Experts of a small language model: a softmax router.
Below are experts of layer 9 (counted from 0) of a mixture-of-experts language model. Rows are named router (the router's row for the expert), gate (a neuron's input weights, with its number), up (a neuron's input weights, with its number) and show model dimensions 0-159. Each number is 128 + 24 x the weight over its row's rms, rounded and kept within 0 to 255.
Before each expert's rows: a language model's description of what the expert responds to. This comes from a sample of Wikipedia text that the model never trained on.

# expert 14
It responds to: Copulas and measurement units. Forms of be (was, is, been, being) after subjects, and units or digits after numbers, such as km, m, GB, °N.
router [108 152 122 140  95 160 168 158 124 118 146 153 108 137  92 145 106 151 156  82 123 137 152 108 102 167 107 119 111 100 130 122 123 128 131 161 141 136 160 140 102 157 160 129 103 119 153 131 143 133 153 150 129 118 114 167 105 130 172 140 126 116  80 112 117 123 163 164  67 155  91 142  74 124 131 194  90 129 150 118 149 156 117 112 141 131  88 131 131 125  85 135 110 115 148 168  99 147 109 137 115 125 148 159 123 142 127 154 162 150 153 116 147 110 100 174 126 135 204 106 123 118 131 102 115 161 147 134 126 166 111 151 112 130 127 126 136  79 115  99  94 157 154 140 157 130 123  94 146 112 133 135 158 162 105 115 113 129 107 118]
gate0 [ 99 135 117 131 139 136 130 105 121 109 158 100  88 146  78 156 136 153 113 154  99 115 128 155  91 124 142 136 179 102 145 146 117 175 102 147 136 139 109 143 152 147 101 145 140 156 108 144 123 119 115 185 107 102 155 141 123 116  85 106 130 131 105  90 120 104 131 197 145 150 111 101  97 160 127 134 130 146 141 120 126  95 141 119 133 138 109 114 166 121 110 115 143 172 159 114 116  77 169 135 158 118 113 161 114 176  80 129 158 118 137 128  95 134 137 144 129 130 135 122 169  80 127 141 135 107 116 120 107 132 168 113 172 175 133 118 123 128 155 143 118 144 136 139 108 170 124 155 125  67 159 117 166 137  97 108 115  97 150 127]
up0 [133 154 140 113 130 137 129 116 100 121 153 142 136  85 161 136  72 166 109 127 127 158 113 171  99 103 123 146 119 116  88 143 142  84 107  62 100 148 113 120 132 106 141 138 108 119 160 126 150 118 138 125 162 149 137 104 105 162 182 112 138 122 101 138 113 136 154 123 128 131  83 127 132 115 117 145 157 108 148  84 123 187 146 115 158 107 132 111 115 173 130 147  89 124 142 120 114  93  85 123 146 145 122 141 150  92 124 152 138 132 130 117 180 148 143  78 142 155 168 186  80 134 135 113 159 119 154  98 184 152 132 133 102 107 114 125 104 131 122 129 120 136 119 109 162 118  81  84 133 134 116 119  90 139 132 124 124 133 112 106]
gate1 [112 145 151 160 160 122 134 179 106 140 123 147 131 124 131 156 132 122 157  83 143  83  95 129 119 133 185 144 149  93 119 121 118 123 129 121 113 103 121  84 128 143 109 120  86 113  68 127 160 110 127 135 131 184 150 154  99 128 140  91 122 123  97 146 143 130 123 122 145 139 149  73 127 117 130 138 144 136 129 173 120 106 172 148 144 121  98 132 114 118 131 109 157 126  97 129 149 109 155 142 122 160 155 126 162 118  85 110 128 155 154 132  91 105 176 142 149 130 128 139 114 120 113  71  75 115 120  66 108 155 133 119 157 147  95 118 116 112  94 122 106  91 122 138 115 156 161 152 153  99 112  98 148 148 100 108 146 122 164 155]
up1 [129 111 149 146 150 150 137 177 149 132 124 110 134 156 129 180  89 111 119 114 143  83 142 137 129 128 143 127 149 115 116 133 127 165 133  98  89 100  95 123 109 147 132 134 127 125  88 145 160 174 142 128 135 185 141 144 127 160 147  97 136 160 123 122 144 138 130  46 120 127 109  98 129 123 105 171 122 172 129 173  94 158 128 144 109 152 144 146 127 140 168 102 131 112  98 136 150 103 134 126 152 167 113  82 156 122 131 107 125 133 162 101 130 105 151 161 129 139 129 106 173 154 115 115 121  68  92  95  87 123 141 150 118 133 148 145 139 148 119 124 122 150 127 120 158 146 163 127 180 112 114  96 138 123  92 141 143  83 132 164]
gate2 [165 120 149 133  96 135 132 169 120  96 156 125 106 123 115 112 105 159 118  82 137 108  93 135 134 146 105 122 154 153 130  73 140 156 166  78 102 106 105 108 140 138 156 102 115 131 158 165 193 164 104 163 115  91 131 138 102  92  98  83 130 158 110 148 124  89 149  99 100 150  87 103  89 174 147 117  87 154 111 120 127  86 113 160  85 135 108 149 158 144 155 148 121 139 114 136 106 147 132 139 125 134 117 132 145 140 124 113  98 135 119 126 117  97 135 177 144 157 155 119 120 118 108 131  79 135 109 151  98 119 108 152 117 147 153 121 138  94 155 155 133 104 109  89 151 114 146 118 167 118 137 115 146 161 119 141 125 123 120 148]
up2 [142 153 134  90 107  87 114 120 113 120  99 125 150  94 164 128 152 169 123 123 106 141 143 120 151 130 124 127 131 145 126 117 145  88 113 113 150 138 151 144 112 143 114  95 115 109 115 112 120 109 111  83 136 134 133 105 145 130 158 174 115 100 136 128 120 108 151 137  87 154 154 144 119 113  92 117 177 105 106 133 137 146 122 105  82 103  73 149 127 144 116 109  98  87 151 162 162 102 121 123 127 148 107 114 184 136 148 110 106  71 151 127 169 106 112  53 127 134  83 165 126 130 125  86 147  99 167 104 168 140  72 168 148 146 106 149 137 103 143 128 144 135 133 152 124 135 131 138 134 124 121 111 100 112 116 121  90 161 108 159]
gate3 [143  87  83 147 135 152 125 120 123  81 106 147 115  91 130 128 135 121 130  97 109 106 129 104 134  83 129  99 101 137 156 122 121  96 108 135 133 130 132 144 140 132 113 163 155 165 109 143 130 109 105 120 129 127 125 115 125 126 123  97 150 125 119 128 123  91  74  93 102 111 170 125 115 184  99  99 102 105 145 117  93 128 134  85 128 163 120 132 156 142 137 117 118 100 164 158 116  97 115 111 144  97 116 180 130 165  99 149 167 161 143 102 125 195 122 143 128 147 112 152 107  75 157 146 111 148 130 119 146 126 147 128  94 141 139 130 130  97 164 144 151  89 174 154 163 148  67 139 110 118 135 127  96 144  99  93 107 123 100 124]
up3 [ 98 153  91 111  98 109 117 121 130  89 150 115 143 116 137 118 107 175 102 192 110  96 113 130  97 119 117 108 166 100 120  93  79 112 120  97 142 130 187 101 127 144 140  97 160  99 118  61 107 127 163 151 160 127 130 104  93  93  82 121 132  97 104 158 132 136 147 107 139 113 129  98 106 111 103 146 154  94 111 130 168 120  92  98 133 128 125 134 147 155  88 137 126 172  89  81  98 156 124 159 142 145 124 160 117 135 126 115 127 119 114 112 120 145 144 144  86 140 118 135 104 131  87 137  81 113 122 102 170 100 128 118 133 128 144 124 142 105 112 193 142 130 135 155 103 122 121 117 126 154 132 130 124 118 127 108 123 124 145 103]
gate4 [141 176 100 161 131 124  95 112 188 119 127  86 162 111 112 124  93 135 133 141 122 168 151 163  96 145 128 129 113 158 160 106 112 174 157 106 179 126 113 158 106 136 172 134 113 177 177 164 176 139 125 125 129 131  90 126 142 120  54 108 109  99 128 119 102 117 121 121 151 115 103 121 128 110 105 136 130 150 178 105  82 112 137 133 104 123 118 146 160 120 107  89  88 160 121 110  96 128 132 114 136 151 125 160 163 106 117  95  92 134 163 132 145 128  92 183 131 137 110  98 146 121 146 124 130 119 141 134  94 141 111 148 129 103 135 141 146 117 111 127 105 135 142 142 119 125 139 111 132  91 138 160 107 127 170 144 121 119  98 119]
up4 [145 153 128 107 136 134 144  90 126 113 155 106  73 124 134 117 136 131 147  93  96  93 137 133 158 129 146 153 129 128 165 171 125 163 151 116 139 146 152 160 102 102 145 110 117 132 147 124 131 130 165 143 123 127 117 121 125 109 154 135  97 117 108 113 126  87 168 109 138 116  98 135 151 135 156  87 112 167 147 119 121  96 164  98  67 141 130 142 170 103  86 149 130 129 118 173  93  81 142 153 147 114 132 147 135 127 128 108 125  67 140 127 148 133 120 145 154 118 126  92 149 125  91 127 148 125 155  87 121 122 105 143  97  90 112 170 137  97  78 190 144 141 132 138 128 113 123 116 102 134  98 116 135  82 150 100 129 141  69 103]
gate5 [136 148 121  93 125  96 147 119 150 148 145 102 159 152 127 153 114 100 138 144 110 158 164 158 170  74 131 146 101 114 110 136 115 140  97 108 114  90 186 155 140 122 114 120 151 112 104 171 125 116 111 156 143 139 141 152 122 131 126 139 115 167 116  91 112 126 137 152 136  88 136 122  97 136  99 153 169 112 153 101 144 121 114 111 111 103 104  99 110 134 104 167 114 136  98 114 109  69 144 116  78 150 112 117 106 107  92 105 148 135 119 160 147 131 173 148 121 126  98 111 149 105 152 113 172 134 163 147 101 138 136 104 177 120 123 157  82 166 125 101 127 141 112 151 121 130 163  83 124 116 133  59 155 101 153 131 124 128 135 120]
up5 [113 204 138 103  83 128 150 133 137 132 116  89 121 128 116 161  80 120 148 113 103 167 133 139 118 125 148 138 169 112 118 175 137 126  86 154 153 123  98 167 139 115  78 142 156 122 105 167 125 150 132 107 120 160 118 112 162 113 147 163  97 137 105 101 127 166 130 139  91 112 123 124 161 125 141 174 105 150 119 113 134  93 147 140 143  81 118 138 112 148 144 138 124 117 118 118 129  86 140 105  91 132 129 110 119 193 122  99 117 160 121  91 123 118 143 144 116 124  84 132 156 131 138 112 149 130 129  95  93 138 133 113 114 146  84 136 118 148 136 119 130 180 112  89 163 126 133 134 121 149 144 110 169 151 161  89  94 173 139 139]
gate6 [131 152 176 137 123 139 129 142 131 139 173 115 107 127  90 129 119 173 148 146 128  92 125 128 115 136 119 111 114 134 139 125 116  88 151 129  85 118 112 155 161 141 134  98 183 120 107 134 146 106 120 114 169 100 124 179 130  88 132 118 103  94 138 123 139 140 161 104  82 127 124 104 114 104 111 110 132 164 119 141  99 135 121 133 128 156  66 132 125 111  92 164 108 157 145 195 128 121 157 132 145 154 145 170 114 123 157 142 138 152 132 103 104 150  81 126 118 191 152 122 109 143 116 135  99 125 137 125 124 190 121 154 121 128 115 132 105 144 133 132 136 141 110 140 147 152 158  93 131 145 175 105 186 127  99 127 133 167 117 175]
up6 [ 95 127 191  98 108 155 126 152 133  99 139 100 107  94 128 162  96 142 145 150 146 159 141 147 124 142  93 136 107 125  85 172 112 101 170 120 107 151 173  86 162 127 149  83 154 153 109 117 118 113 146  99 152 113 123 141 130 103 159 122 145 123 119 123 137 118 110 138 123 118 126 114 127 116 160 152 136 140 143 170 151 111 119 224 142 101 124 146 136 174 126 145 158 124 132 127 138 130 141 133 122 134 128  96 123 130 124  68  95 134 151  92 148 143  97 119 120 147 109 121 167  93 123 107 107 108 155 138 161 134 160 111 110 135 125 131 134 117  94 116 148  91  96 120 119 110 134 145 167 176 152 134 159 149  97 114 134 102  81 130]

# expert 3
It responds to: Prepositions and clause openers. Prepositions and connectives opening a phrase or sentence, mostly after a period or comma, such as in, of, during, However, According.
router [ 78 180 115 119 114 143 144 132 129 117 172 125  81 121 137 160 114 130  98 124 112 139 107 152 103 130 136 110 107 155 147 115 123 118  92 186 168 134 125 109 140 149 147  95 124 106 102  98 155  80  91 130 135 148 128 163 168  90 147 150  99 141 137  86 151 186 133 144  94  99 123 166 122  80 123 170 150 142 152 144 128 159  96 121 134 104 123 126 121 125  95 137 138 126 131 122 133  99  87 171 158 143  99 119 117 151 107 133 119 139 162 131 143 104 114 116 130 161 113 117  77 148  98 126 124 123 113 118 106 171 124 139 134 160 122  98 139  93 122 159 142 107 117 146 175 125 155  83 160 136 147 136 136 147 138 166  98 138 162 116]
gate0 [161 144 151 127 128 117  98 123 104 177 121  99 117 119 130 132 153 147 123  77 121  84 128 130 134 168  98 126 129 112 131 131 134 113 112 138 148 134 163 135 114 121  90 160 146  88 126 136 165 146 126 125 123 137 160 125 103 113 127 148 195 132 124  82 158  83 164 135  68 127 111 131 106 143 175 135 107 145 173 145 107 106 145 117 128 134 101 193 127 125 130  93 121 175 117 152 139 150 131 145 113  88 100 149 141 133 167  91 111 119 116  96 132 140 107 106 126 117 107 120 161 126 103 112 123 120  98 102 164 108  96  72 147 102 109  81 127 121 124 110 115 162 136 117 147 129  96 114 142 135 159 104 105 126  96 146 144 170  90 147]
up0 [160 116 108 172 102 148 144 134 114 103 110 131 140 105 147 156 118 103 144  98 113  98 104 133 143  85 123 121 101 106 117 152 104 104 141 137 134 129 119 105  94 125  81 104 121 141 129 123 106 116 140 111 123 106 111 118 114 139 123 120  99 107 103  98 110 154 134 105 117 162  92  92 135 145 123 134 102  96 144 121 128 106 156  82  93 137 117 122 108  89 132 156 171 132 166  95 150 145 157 145 104 122 114  79 110 125 120 153  89 164 131 152 127 149 118 162 124 143 100 119 177  83 105 161 102 138 106 110 149 115 156 162  99  69 132 138 141 134  93 163 102 151 162 150  99 154 162 116 172 122 164 112 162 129 122 162 135 116 190 118]
gate1 [138 141 142 111  89 167 162 159 103  93 141 106 111 136 140 125 129 152 106 129  98  99 124 115 144  92 108 101 110 126 132 124 110 116 157 131 119 121 116 112 180 175 145 128 146 156 130 138 159 107 151 133 167 154 154 131 130 148 135  87 116 143  82 121  78 113 137 132 142 124 132 113 154  93 128 153 136 144 118 178 118 128  70 123 110 148 137 109 102 181 121 156 121  88  97 106 156 172 114 119 185 165 128 145 120 136 140 106 130 165 179 102 120 129 139 102 160 100 128 105  91 144 118 163  85 146  94 123 130 119 155 106 142 122 119 133 122 153 153  74 155 116 170 163 120 100 154 163 141 150 141 150 114 136 109  99 117 146 127 129]
up1 [175 136 108 118 131 144 159 143 120 132 143 176 142 139 101 148 151  94 165  74 110  88 117 117 117  77 116 144 195 121 125 154 177 183 107 146 162 139 148 104  85  91 123 123 117 139 152 156  52 130 117 132 124 102 134 122 107 120 127 129 141 132 136 173 177 136 129 124 108 146 131 128 115 168 167 144 108 107 119 108 140 130 148 132 102 129 143 159 126 152 107 109 113 112 141 145 141  92 104 102  71 100 105 112 156 132 120  95 129 114 137 109 142 123 153 110 138 178 115 138 115 135 127 111 135 132 146 124  93 141 107 133  91 129 106 122 105 116 111 147 144 115 128 125 142 130  73 119 107 151  82 117  93 116 128 135  89 168 133 138]
gate2 [136 144 124 180  89 107 115 131 117 119 153 136 149 144  90  98 155 169 110 142 104 109 160 126 133 146 147 130  91 150 151 113 104 116 137 139  77  80 127 130 100 104 123 122 102 162 113 205 103 140 143 105 118  70 123 115  98 160  96 126 141 107 137 126 129 151  88 149 130  96 161 130 109 139 116  87 126  98 111 140 148 136 119 163 146 110 164 151 166 112 151 138 115 135  87  74 105 139  78 115 156 156 121 144 134 143 143  98  99 132 156 115 104 149 129 130  74 146 144 150 144 160 115 133 152 155 113 102 129 105 122 146 117 166 118 105 108 107 118 148 138 137 166 125 124 155 146 133 129 143 144 124 151 164 159  98 124  97 169 136]
up2 [146  98 150 144 133 112 130 127 121 120 113 143 112 121 124 128 147 184 134 146 137 154 134  99 141 103 134 129 151 128 134 121 121 153 122 132 117 118 107  82 122  92 122 101 120 164  77 162 156 103 122 125 141 132 136 108 151 162 151 101 157 167 100 140 157  77  92 150 123 127 139 143 134 116 131  95 114 106 104 156 167 158 127  98  94  83 155 148 110  98 180 161 111 125 144 105 112 107 127 151 156 164 153 157 111 116 166 131  87 152 185 138 125 133 126 134 137 175 120 138 150 133 113 184 145 146 100 147 163 107 138 140 108 157 148 168 111 126 129 133 178 131 124 141  85 122 182 156 110 155 134 135 146 164 137  93 106 116 165 126]
gate3 [124 144 124 104  93 105 124 128  99 156 119 156 109 113 125 148 162 111 164 146 138 131 117 136 120  80 142 151 105 132  95 155 147 151  84 139 133 115 150  90 104  90 163 119 186 129 155 151 130 150 123 128 130 147 170 128 148 101 158 146 104 101 106 136 146 116 118  93 134 120 132 182 121  95 114 159 154 129 145 134 120 113 119 158 148  64 143 104 189 143 135 114 111 116  88 139 126 150 120 118 136 108 147 127 151 124  76 105 178 167 158 144 141 139 125  96 152  95 145 117 127 155 127 179 111 108 166  96 130 122 147 119  92 119 118 143 123 111 144 138 150 125 114 166 133 109 150 145 163 172 151 159 121 137 160 137 137 189 132 141]
up3 [188 160 158 154 120  88 136 116 110 134 122 115 120 106 123 118 136 126 127 134  94  81 145  99 142  82 132 150 130 126 138 122 148 119 129 143 119 107 151 137 159  84 144 158 203 139 137 158 185 108 129  95 131 117 150 164 156 135 107 131  86 115 130  96 128  76 154 114 117 167  99 112 139 123  89 177 131 161 126  81 135 146 132 149 136 124 166 107 150 162  98 135 104  98 114 121 137 119 144 140 116 126  56 133 157 159  90 134 149 153 143 151 115 142  87 118 152 121 102 119 133 152 126 140  91 115 151  98 156 120 143 118  95 123 151 155 122 140 123 149 142  89 129 166 143 107 112 133 135 163 112 100 125 123 139 120 114  99 147 112]
gate4 [123 102 117 141  96  94 132 158 114  83 143  87 101 135 118 140 133 155 112 131 110 126 125 116 134  89 123  97 154 135 113 106  65  92 127 126 169 145 120  88 149 110 117 132 131 148 153 151 126 136 115 139 119 156 161 116 148 106 146 120 136 129 103 102 104 109 161  89 120 124  94 115  91 133 136 108 144 125 150 186 131  97 140 131  97 120 123 141 138 108 118 105 111 107 159 111 130 110 152 161 130 128  83 120 149 167 167 108 118 160 158 146 109 148  92 145 120  90 149  84  98 152 151 127  90 112 136 119 128 143 178 174 150 103  96 153 137  95 116  90 152 105 132 160 129 129 107  72 174 141 169 107 118 127 100 110 147 169 111 140]
up4 [158 119  98 146 146 155 127 152 116 128  92  91 135 113 104 129 104 138 130 142 105 123  90  98 133 136 143 131 120 125  95 135  97  80  80 134 113  93 145 100 174 117 130 143 142 131 170 138 104  98 143 140 117 140 112 118  85 114 157 141 124 159 124 131 127  88 156  97  99  89 153 115  79 140 166 135 121 124 131 177 159 124 118 137  91 101  86 125 139 125 158 116  67 127 130  97 135 121 112 123 138 121 109 163 151 191 110  84 116 158 173 104 136 140  98 156 129 112 160 114 156 159 125 119  79 144 109 139 151 118 173 151 147 130 146 146 149 104 123 127 108 157 112 141 127 152 126 144 142 113 164 110 163 130 136  95 137 175 104 106]
gate5 [108 122 149  96 162 153 158 145 130 112 181 174 115 116 120 120 131 112 152  99 111 112 121 147  63  73 145 134 131 145 182 172 172 134 127 124 101 130 127 143 142 136 133 185  91 165 103 116  98 146 154 100 156 132 151 117 115 118 143 121 131 136 101 152 136 165 123  99  96 150 108 141  89 113 124 150 162  97 150 132 132 123 130 154 132 148 119 115 136  88  88 131 108 143 119 163 111 119  94 112 131 132 150 125 113  91 127  83  97 131 120 136 109 166 137 163 129 151 188  89 106 135 110 126 120 137 150 104 137 166 117 155 145 110 146  80 129 152 110 158 135  98 114  87  98 140 145 123 146 116 163 142 111  98 122 134 120 138  91 112]
up5 [104 123 112 132 154 103 123 169 164  65 112 127  93 146 171 119 101 122 141 144 105 109 158 110 121  70 121 103 171 124 143 140 129 122 119 116  97 152 139 108 157 128 116 167 175 140 136 112 105 116 111  76 165 125 147 141 104 134  74 113 142 110 154 172 167 143 121 114 108 138 124 166 107  81 116 126 165 112 187 158 121 150 137 157 165 122 155 116 170 116 120 150 133 129 137 125 115 129 128 108 119 123  89 105  94 150 121 131 153 145 139 156 125 121 110 106 110 135  95 115 142 166  91 121 122 139 143 111 129 116  90 127  99 126 115 117 141 163 110 180 134 116 177 120 147 135 192 126 159  99 125 138 155 103 121 122 124 105 132 137]
gate6 [129 127 116 126 129 156  87 127 139 108 158 148 105 109 137 166 142 102 187 149  97  93 110  96 113 138 141 122 154 135 159 146 131 116 149 164 131 128 160 119 150 131 188 151 145 190  87 131  94 122 126 162 104 145 144 148 138 127 154 135 142  78 116 137 150 149 186 174 138 111 129 146 193 154 100 133  84 150 139 127 133 156 155 146 118 179 114 136 115  82 102 127 134  83  99 139 146 120 128 143  99 160 105 109 120 113 127 142 101 101 138 131 133 141 109  89 135 137 118 126 139 137 140 110 124 161 156  83 119 147 122 110 103 150 130 125 111 143 173 143 125 166 141 113 134 132 146 120 137 125 112 120 144 116  51 144 104 115 143 123]
up6 [120 130 132 173 133 128 115 104  96  80 124 125  92 142 115 128 129 135 111 168 136 118 161 143 148 132 122 158 119 114 168 131 135  82 114 125 137 148 136 116 114 147 135 121 125 151 167 102 143 107 151 133 116 125 133 155 185  93 118 128 116 112 136  97 143  95 145  96 150 135 166 151 159 135 120 179 135 161 170 113 146 182 125 145 159 186 102  90 117 114 119  99  86  73 152 150 104 149 118 129 136 130  82 140 100 146  97  95 145 120 133 124 177 121 147 114 136 132 127 126 134  98  96  90 109 148 138 101 142 168 121 123  89 171 149 106 131 142 143 138  98 174 153 132 141 104 117  86 147  70 121 106 123 100 124 125 131 155 108 124]

# expert 11
It responds to: Numbers in sports tables. Digits and numbers in scores, statistics and table cells, mostly sports results and player stats, such as 2–3, 21 carries, MF.
router [ 93 145 149 137 120 159 137  91 118 164 152 120 122 155 134 165 130 114  95  76  92 161 104 118 118 188 116 107 121 116 161 146 107  91 176 147 150 136 131 151  91 118 143 128 114 148 113 125 151 130  93 130 130 118  98 153 134 116 154 154 147 128  80 120 114 143 158 153 118 114  70 118 127 133  92 130 128 131 137 121 100 210 137 116  87 100 116  94 120 153 103 144 118 114 163 121 122 139 136 143 113 160 160 121 130 114 127 108 126 120 153 136 146 125 118 192 156 132 141 131  92 109 100 152 126 127 207 146 125 155 126 114 114 141 123  98 137 120 116  67 139 105 127  90 143 114 163  99 152 100 133 155 116 121 128 119 127 144 122 126]
gate0 [143 129 130 146 108 137  70 116 168 146 123 185  83  94 137 178 161  97 107  92 129 124 135 133 117 134 118 153 128 140 122 128 123 147 153 134 144 169 105 160 110 139 135 157 125 143 153 101 123 160 136 146 159 123 162 121 152 112 124 171  84 138 146 102 117 165 101 144 156 146 105 168 119 164  88 139 129 103 161 162  91 135 112 135 120 118 142 104  75 100 158 165 115 102 130 123 123  88 117  98  95 173 101 130 119  96 128 129 109 119 167 174 164  98 158 144 127 154 126  96 124 134 150 100 126 120 130 117  79 127 147 120 138 122 143 137 109 137 140 111 131 115 129 149 176 100 148 164  90 168 133 118  97 130  92 137 141 128 122 131]
up0 [133  87 138  80  69 113 135 118 109 132 161 148 104 136 114 110 131 141 145 118 176 107 152 133 122 120 120 108 110 164 146 105 133 130 148  63 134 138 132 138  75 135 106  94 116  86 115 120 133 107 106 139 104  90 105 120 128 131 103 162 143  92 142 112 161 141 137 115 109 139 116  80 149 108 140 109 143 148 134  93  99 129 147 115 139 111 134 123  99 153 150 116 121 137 112 124 150 141 104  98 105 162 111 131 119 121 138 139 133 117 146 131 125 142  88 122 136 134 166 123 172 132 150 121 159  84 138 147 134 141 158 128  87 108 127 172 118 158 104 109 185  80 166 112  94 150 179 105 129 171  95  98  89 120 169 122 170  97 128 121]
gate1 [137 135 139 116  69 126 104 140 137 124 200 136 157  85 176 146 149 107 144 141 107  75 127 134 103 117  75 136 147 154 120  96  91 106 144 115 133 113 117 118 147 156  94 153 133 114 143 127 116 155 111 116 156 105 107 117  97 127 121 143 134 113 116 180 146  96  89 129 131  61 135 107 143 126 145 136 136 141  86 151 101  95 116 119 114 123  74 142 165 119  89 136 142 113 129 125 120 130 155 110 166 136 129 152 123 133 155 144 158 116  94 150  71 115 120 119 118 139 122 129 135  89 106 142  94 174 137  75 102 117 135 145 113 153 126 122 160 111 133 135 102 165 168 114 150  87 161 151 127 133 152 137 112 120 115 110 114 106 143 103]
up1 [125 138 137 134 112 150 128 137 140 137 147  83 115 131 140 164 114 112 109 129 113 101 144 143 105 175  96 118 144  99 157 108 113 156 140 160 161 133 146 117 115 133 107 148 147 149 149 189 105 179 131 160  88 132 125 103 152 166 129 126 148 149  99 116 115 149 127 174 154 113 168 137  94 172 138 124 134  73 123 129 109  96 168 147 119 167 116 107 121 155 114 110 141 120  88 107 142 174 109 133 176 147 100 128 127 168 112 165 148 121 138 127 115 127 152 126 114 128 121 133  96 112 119 115 159 130 188  82 129 139 190  77 147 167 129 131 175 151 145 114 152 151 123 135 117 122  83 146 122 124 117 123 145 122 129 130 100  88 131 106]
gate2 [127 145 129 110  95  83 119 156 145 138 104 129 115 148  73 122 141 134 126 114 154 119 159 127  96 143 126 146 152 101  90 124 110  95 136 120 171 139 112 160 192 127 109 146 122 174 125 123 110 118 146 116 115 128 141 159 111 132 122 140 114 131  94 145 156 143 122 104 128 143 139 132 118 168 115 142 103 183 154 153 118 105 146 125 134 133 118 127 133  97  95 162 125 165 159 115 144  88 164 134  91 115 116 102 100 167 125 125 143 137 137  87 101  85 126 142 129 105 146  99 106 183 107 163 123 156 143 158 136 166 143 141 130 123  69 179  97 131 105 137 111 161  96  80 145 179 168 144 125 111  95 144 137 115 139 159 151 149 131 134]
up2 [135 147 111 146 125 137 132 125 121  94 135  67 160  89 137 196 161 107 102 123 120 136  89 144 140 106 139 102 124 108 168  97  86 120  66 101 127 139  73 128  93 153  95 159 150 120  95 113 110  86 134 140 131 124 120 151 141 149 106 136 122 145  83 139 120 128 107 143 144 138 115  96 142 136 125 123 151 115 104 115 136 150  91 135 176 141 121 145 163 146 118 101 140 133 138  90 126 127 147 168 134  64 128  99 153 117 121 144 137 121 140 145 129 125 109 130 113 110 117 141 156 132 170 136 140 111 114  98  93  87 139  96 127 134  79 115 112 147 190  85 109 160 101 176 108 129 154 140 117 110 135 123 164 149 116 103 129 117 144 132]
gate3 [104 142 111 137  95 117 162 117 110 171 148 145 131 130 164 158 136  76  89  79 134 138 106 112  94 161 125 122 161 144 158 175 104 111 116 145 128 137 135 135 112 141 147 134 123 124  80 177 133 151 108 118 125 123 131 116  95 107 124 113 138 128 162 128  82 105 118 129 117 147  93 107 102 119 123 120 155  96 105 127 108 165 132 149 130  96 131 136 133  97  86 145 123 113 123 134 132 172 145 160  88 151 107 147 119 110 108  83  84 138 148 143 144 116 130 147 124 139 101  96 151 106 107  82  98 118 145 144  89 144 128 135 123 128  93 142 136  45 109 105 128 102 124 111 147 117 195 138 131  91 139 134 110 123 103 151 110  96 124 174]
up3 [125 126 128  99 178  90 119 123  95 194 103 162  96 143 141 133 149  81 113 112 120 103 104 151 146 166 107 118 136 110 115 123  93  91 156 143 126 128 167 143 127 119  92 121 142 119 107 182 148 130  96 163 113  82 144 165 124 143 169 103 124 121 158 113  92 101  96 132 111 166 114 118 109 138 108 192 159 124 119  94 116 108 134 102 105 130 112 118 117 131 115 101 146 141 138  81 143 142  96 131 117 147 108 113 136 115 158 138  64 145 130 123 146 120 157  94 128 133 133 125  96 103 142 121 115 137 114 143 154 110 106 105 142 133 133 106 136 124 106 140 152 139 121  82 179 178  89 110 117 135 150 103 129 141 112 101 175 124 158 135]
gate4 [124 136 153 129 116 108 136 134  87 144 157 161 114 130 110 155 165 123 147 116 126 157 120 133  86 167 149 105 125 142 113 116 124 153 117 143 109 132 136 115 118 102 145 168 161 155 162 157 124 138 124 132 126 145  93 155 118  96 181 151 175  97 157  96 134 140 117 130 113 153 175 111 139 130 165 149  70 135 112 119 150 131 110 114 109 119  90  91 130 166 129  97 159 133 157 153 138  98  80 196  99 152 128 104 114 103 114 108 190 119 140 187 146 124 116 122  97 132 134 129 121 147 115 129 114 149 144 111 127 141 146 125 133 167 184 113 113 111 116 120 149 137 118 137 139 115 156 156 137 145 132 102 140  92 153 153 143 184  91 123]
up4 [ 99 105  98 161 129 116 163 136 106 167 163 139 125 130 138 141 161 169 142 125 123 147 105 126 166 143 158 139  90 166 180 120 135 111 145 133 107 149 164 117 147  72 189 119 133 172 134 105 140 152 142 117 103 155 150 144 164 122 119 132 168 117 123 110  80 131 127 124 148  96 161 139 151 119 143 147  97  99 108 126 172 128 168 108  99 110 115 141 141 122 142 136 157 127 165  98 135 119 116 164 101 124 139  98 152 103 135 121 128 157 164 136 120  90 148  74 115 116 102 111 119 119 121 129 108 123 149 124 107 104 139 118 101 160 153 107 149  63 102 130 123 120  83 101  80 156 149 141 136 149 141 119 103 154 110 136 132 166 104 123]
gate5 [113 107 175 129 123 138 127 137 109 141 137 104 131 178  87 102 131 102 111 184 125 108 140 138 107  77 120 123 114 155 113 125 111 150 146 142 123 127 121 128 102 118 165 141  97 153 130 150 150  68 127 127 137 129 126 162 161 121 150 138 122 159 142 102 125  72 154 172 152 124  96 123 113 155  97 131 127 108 106  98  95 205 168 145  92 108 137 123 157  94  73 126  95 136 142  88 102 135 113 100 127 131 151 142 143 157 105 128 142 118 122 143 114 150 153 106 158 167 149 186 115 146 144 194  94 144 123  94 141 142 137 123 123 116 116 134 128 163 121 143 122 153 150 137 135 121 116 112  98  84 105 146 123 128 122 125 116 148 157 121]
up5 [114 128 120 164 140 136 139 125  97 150 123 148 151 137 129 150  94 153 142  91 113 125 147  97 106 118 108 134 123  99 123 130 148 152 133 105 109 126 152 119 146  92 144 101  82  94 131  88 117  70 115 125 177 148 121 151 127 130  96 115 113  75  97 172  77 104 104 163 140 166 112 153 111  53 135 154 133 146 140 126 160  95 144  97 140 145 111 140 143 135 121 171 107 136 125 130 161 140 152 153 125 123 102 154 142  87 168 139 142 127 138 136 120 154 120 150 129 117 148 121 127  98 123 120 102 112 159 125 101 129 155  83 122  86 184 128 172 100 143 118 116  82 141 120 131 128 117 173 140 140 155 126 167 105 165 104 108 147 115 147]
gate6 [112 119 175 134 136 100 148 155  88 114 140 137 155 122  73 165 165 107 133 124 114 126 141 153 160 121 129 102 116 146 129  99 163 123 158 141 134 111 116 134 129 134 120 142 154 132 110 128 109 148 161 128 135 129 100  88 109 162 146 141 166 130 106 124 159 141 134  84  61 100  63 109 128 121 107 129 128  94 120 122  78 192 109 152 108 140 152 158 124 162 147 113 107 124 140 140 106 173 145 143 110 135 131  89 143 135 101 116 157 157 117 179 143 128 123 124 157 184 125  90 128  91 124 135  92 114 120 113 135  97 140 130 171  91 115 109 111 124 145  83 120 134 135  87 149 141 161 135 102 108 136 132 149 158 117 122 161 125 165 122]
up6 [122 147 192 120 119 134 160 170 121 175 120 137 121 130 127 162 145 107 158 153 157 138  90 136 117 116 117 143 115 127 121  82 158 100 144 159 150 121  96 113 138 140 143 107 143 125  83 121 136 123 152 118 113 133  71 107 161 154 154 101 148  95 144 137 155 135 100  99  80 155 118 101 138 106 160  88 162 123 143 103 108 120 108 156 125 114 128 118 151 109 140 125 128 115 103 124 127 113 171 121 121 153 139  30 160 126 178 120 187  91 155 122 119 115 111  88 151 144 132 104 109  92 125 144 127 133 144 124 148 134 152 126 128  98 130  91 138 140 136 116 139 128 142 113 139 132 163 164 117 105 106  91 149 151 125 144 123 156 167 117]